From a checkpoint of a small mixture-of-experts model trained on Wikipedia.
Size: 12 layers, width 512, vocabulary 8192, 64.3M parameters.
Experts: 24 experts in each of 11 layers, 96 SwiGLU neurons an expert, 2 picks a token, a softmax router, a shared expert of 128 neurons.
Below are experts of layer 5 (counted from 0) of a mixture-of-experts language model. Rows are named router (the router's row for the expert) and show model dimensions 384-447. Each number is 128 + 24 x the weight over its row's rms, rounded and kept within 0 to 255.
After each expert's rows: a language model's description of what the expert responds to. This comes from a sample of Wikipedia text that the model never trained on.

# expert 16
router [129 149 112 124 127 118 104 116 125 143 110 148 104 124 163 119  91 173 130 139 114 107 137 139 139 145 119 119 127 139 116 166 120 129 139 133 128 152 100 154  97  95  90 135 158  79 137 128 177 128 144 145 169 134 112 103 133 135 122 152 125 145  84  72]
Description: Endings of abstract or technical nouns and adjectives like -ation, -tion, -ity, -ical, plus system, species, case, backslashes in math.

# expert 21
router [123 127 128  89 151 156 133 101 150 120 135 122 146 124 136  97 134 160 132 129 124 126 123 100 154 100  74 165 149 129 129  87 132  98 120 166 107 121 122  66 146 124 159 150 108 171 112 121 124 148 153 111 100  91 134 134 130 121 119 119 142 163 126 104]
Description: The article a or an after verbs like is, was, been, and words such as first, only, another, not before nouns.

# expert 9
router [145 100 153  80 142 115 130 114 120 179 125 137 113 205 126 123 166 118 125 124 127 101 137 147 111 116 166 127 110 113  99 164 146 145 159 123  94 141 126 138 144  96 105 175 131 120 173 124 175 140 108 102 126 144 106  75 116 139 132 140 120 118 130 101]
Description: Forms of be and have right after a sentence subject, as in "The film was", "is attributed", "had been".

# expert 14
router [128 109 152 107 163 151 107 154 141 120 117 134 124  97  91  99  90 115 123 128 135  77 116 115 102 105 137 102 113 112 124 117 101 106 147 118  93 149  92 188 122 109 143 116 134 124 147 134 125 151 125 116 121 138 127 115 109 148 119 172 126 119 143 124]
Description: Paragraph breaks and the - opening bulleted list items in infoboxes, cast lists and See also sections, plus His after breaks.

# expert 12
router [157 136 110 158 118 137 121 123 143 124 137 127 129 136  86 151 147 142 150 158 107 134 153 119  88  99 129 142  94 142 128 151 133 136 145 138 127  87 120 106 117 161 131 110 136 127  89 118 108 186 109 125 114 145  92  89 162 164 102 133  71  97 196 143]
Description: Letter pieces inside non-English names, especially Slavic, Dutch and Scandinavian, such as Kova-č-ević, Berg-vi-k, van der, with accented characters.

# expert 15
router [147 146 138 149 151 137 135  86 120 108  84 123 153 108 146 151 151 105 137 141 161 132 136 131 165  73 113  90 142 150 132 148 121 113 125  96 107 172 108 159 182 169 169 128 185 112 144 139 111 143 107 144 129 128  96  64 157 104  94 120 123 144 111 118]
Description: Opening parentheses, age in "years of age", degree and minute symbols in coordinates, CJK bytes, and section words like Career, Works.

# expert 5
router [132 115  96 131 156 117 165 104 164 144 116 127  75 129 162 128 119 141 128 113 173 124 105 119 151 129 138 109 128 107 128  98 150 148 148 181 126  89 126 115 108 115 138 124 115 137 173 166 134 163 134 133 165  89  96 147 124 147 174 136 149 122 102 162]
Description: Month names in dates, and middle or final word pieces such as ing, ex, ord, ign inside longer words and names.

# expert 19
router [115 137 101 138 131 124 146 147  94 123 112 126 140 152 102  98 117  80 112 126 138 125 124 133 117 114 139 138 164 118 133 134 165 131  97  80 126 178 138 127 120 157 147 132 137 155 151 193 165  83 111 140 120 104 154 139 122  80 101 112 129 119 116 147]
Description: Middle and closing pieces of words and foreign names, such as el, ol, ar, es, and closing parentheses before punctuation.

# expert 7
router [100  74 117 146 159  97 126 146 139 119 147 143 125 152 145 173 129 135 104 114 143 115 143  99 165 105 142 108 117 124  92 157 143 150 148 142 132 150 124 143 145 174 138 119 111 133 125 105 109 110 106 119 158 101 143  93 144 148 150 116 111 126 152 105]
Description: Sentence-ending periods and given names or their last pieces before a surname, such as John, George, Hann-ah, Juich-i.

# expert 8
router [161 116 110 141 110 114 170 144 115 146 105 117 132 131 124  93 131 105 148 111 143 137 128 145 103 156 104  92 154 169  96 152 116 158 132 125 121 124 117 108 136 146 116 152 127 146 129 152 101  86 137 106 145 174 154 162 162 100 198 146 175 124 141  98]
Description: Year prefixes 201, 199, 194 before the last digit, plus tr in traction or trains, and pieces inside LaTeX math.

# expert 2
router [141 124 103 157 109 117 144 132 154 125 132 138 140 159 126 125 164 156 141 165 143 140 133 147 155 132 133 162  81 116 118 138 112 142 149 151 172 115 154 113 164 111 136 148 114  69 149 174 125 118 130 108 147 122 124 153 159 161 121 131 131 144 116 182]
Description: Determiners opening a noun phrase, mostly the, The, this, their, his, its, often after of, in, to, for.

# expert 11
router [111 109 150 131  69 130 161  88  93 117 126 151  96 100 147 123 132 143 133 100 165 167 124 133 137 140 136 125 135 109 109 141  91 150 108 116 124 102 143 102 113 110  90 162 118 135 128 120  86 114  98 182  96  94 164 126 126 140 120 104  73 162 166 139]
Description: Team, league and national-body words in sports articles, such as National, League, Football, Cup, plus hyphens and dashes.

# expert 3
router [106 121 150 125 122 113 130 146 137 119 159 112 123 165 103 108 141 122 124 140 127 148 125 135 110 116 145  87 117 157 142 130 130 104 146 151  98 137 131 114  84 128 110 105 113 130 148 135 111 134 153 157 131 127 170 130 127 115 123 122 149  65 116 124]
Description: Single capital letters starting names and digit chunks inside coordinates, ISBNs and years, plus opening parentheses before abbreviations like (CEC).

# expert 4
router [131 166 138 116 126  98  90 116 131 161 122 136 128 122 134 137 142 126 148 116 140 136 132 126 168 146 102 172 125 117 129 132  81 118 125 160 137 140 169 170 125 144 108 174 139 111 106 123 138  70 158  91 138 135 100 111 196 168 152 113 104 127  90 125]
Description: Number pieces inside tables, scores, times and measurements (24, 10, 1:39), plus short inner word pieces like is, o, it.

# expert 23
router [ 92 122 105 110 121 119 116 150 125 107 146 146 128 142 150 145  89 120 145 149 122 128 114 121 131 100 129 151 148 177 126 122 141 142 127 151 163 123  86 154 117 147 162 144  91 134 109  80 129 152 125 119 132  96 147 108 143 143 129 162 172 157 127 163]
Description: First tokens of table or list entries after pipes, dashes or semicolons in sports results, such as Ch-allenger, St-uart, Date, Scotland.

# expert 6
router [106 124 103 157  91 121 136 139 136 114 148 124 138  94 143 108 152 109 152 150 124 137 134 144 165 152 134  99 156 144 125 104 161 112 124 130 142  84 119 167  94 104  89  98 146 138 109 105 125 172 147 147 145 154 122 188 115  82 146 136 181 130 197 166]
Description: Colons after infobox field labels (Pages:, Media type:), == heading marks, URL slashes, and place-name starts like New, South, Los.

# expert 20
router [159 132 111 116 128 120 119 122 103 119 171  94 127 108  93 158 159 141 112 127 119 151 138  98 140 160 129  82 142 123 129 176 158 147 147 100 169 108 126 145  88 118 188 154 106 117 136 123 175 111 105 141 124 140 132 130 107 143 125 133 131 138 102 103]
Description: Pipe separators between numeric table cells, semicolons in data lists, and at, on, At, On before times or places.

# expert 1
router [129 136 161 123 158 100 148 127 147 121 126 126 141 103  99  93 131 155 150 105 132 126 137 152 142 117 103 173 138 136 150  88  97 162 123 153 144 104 151 118 101 150 135 172 153 109 157 146 170 138 141 134 140 100 137 125 134 102 163  86 138 158 116 123]
Description: Line breaks, table pipes, list dashes and closing == heading marks in wiki structure, plus infobox labels like Born, Genus, Phylum.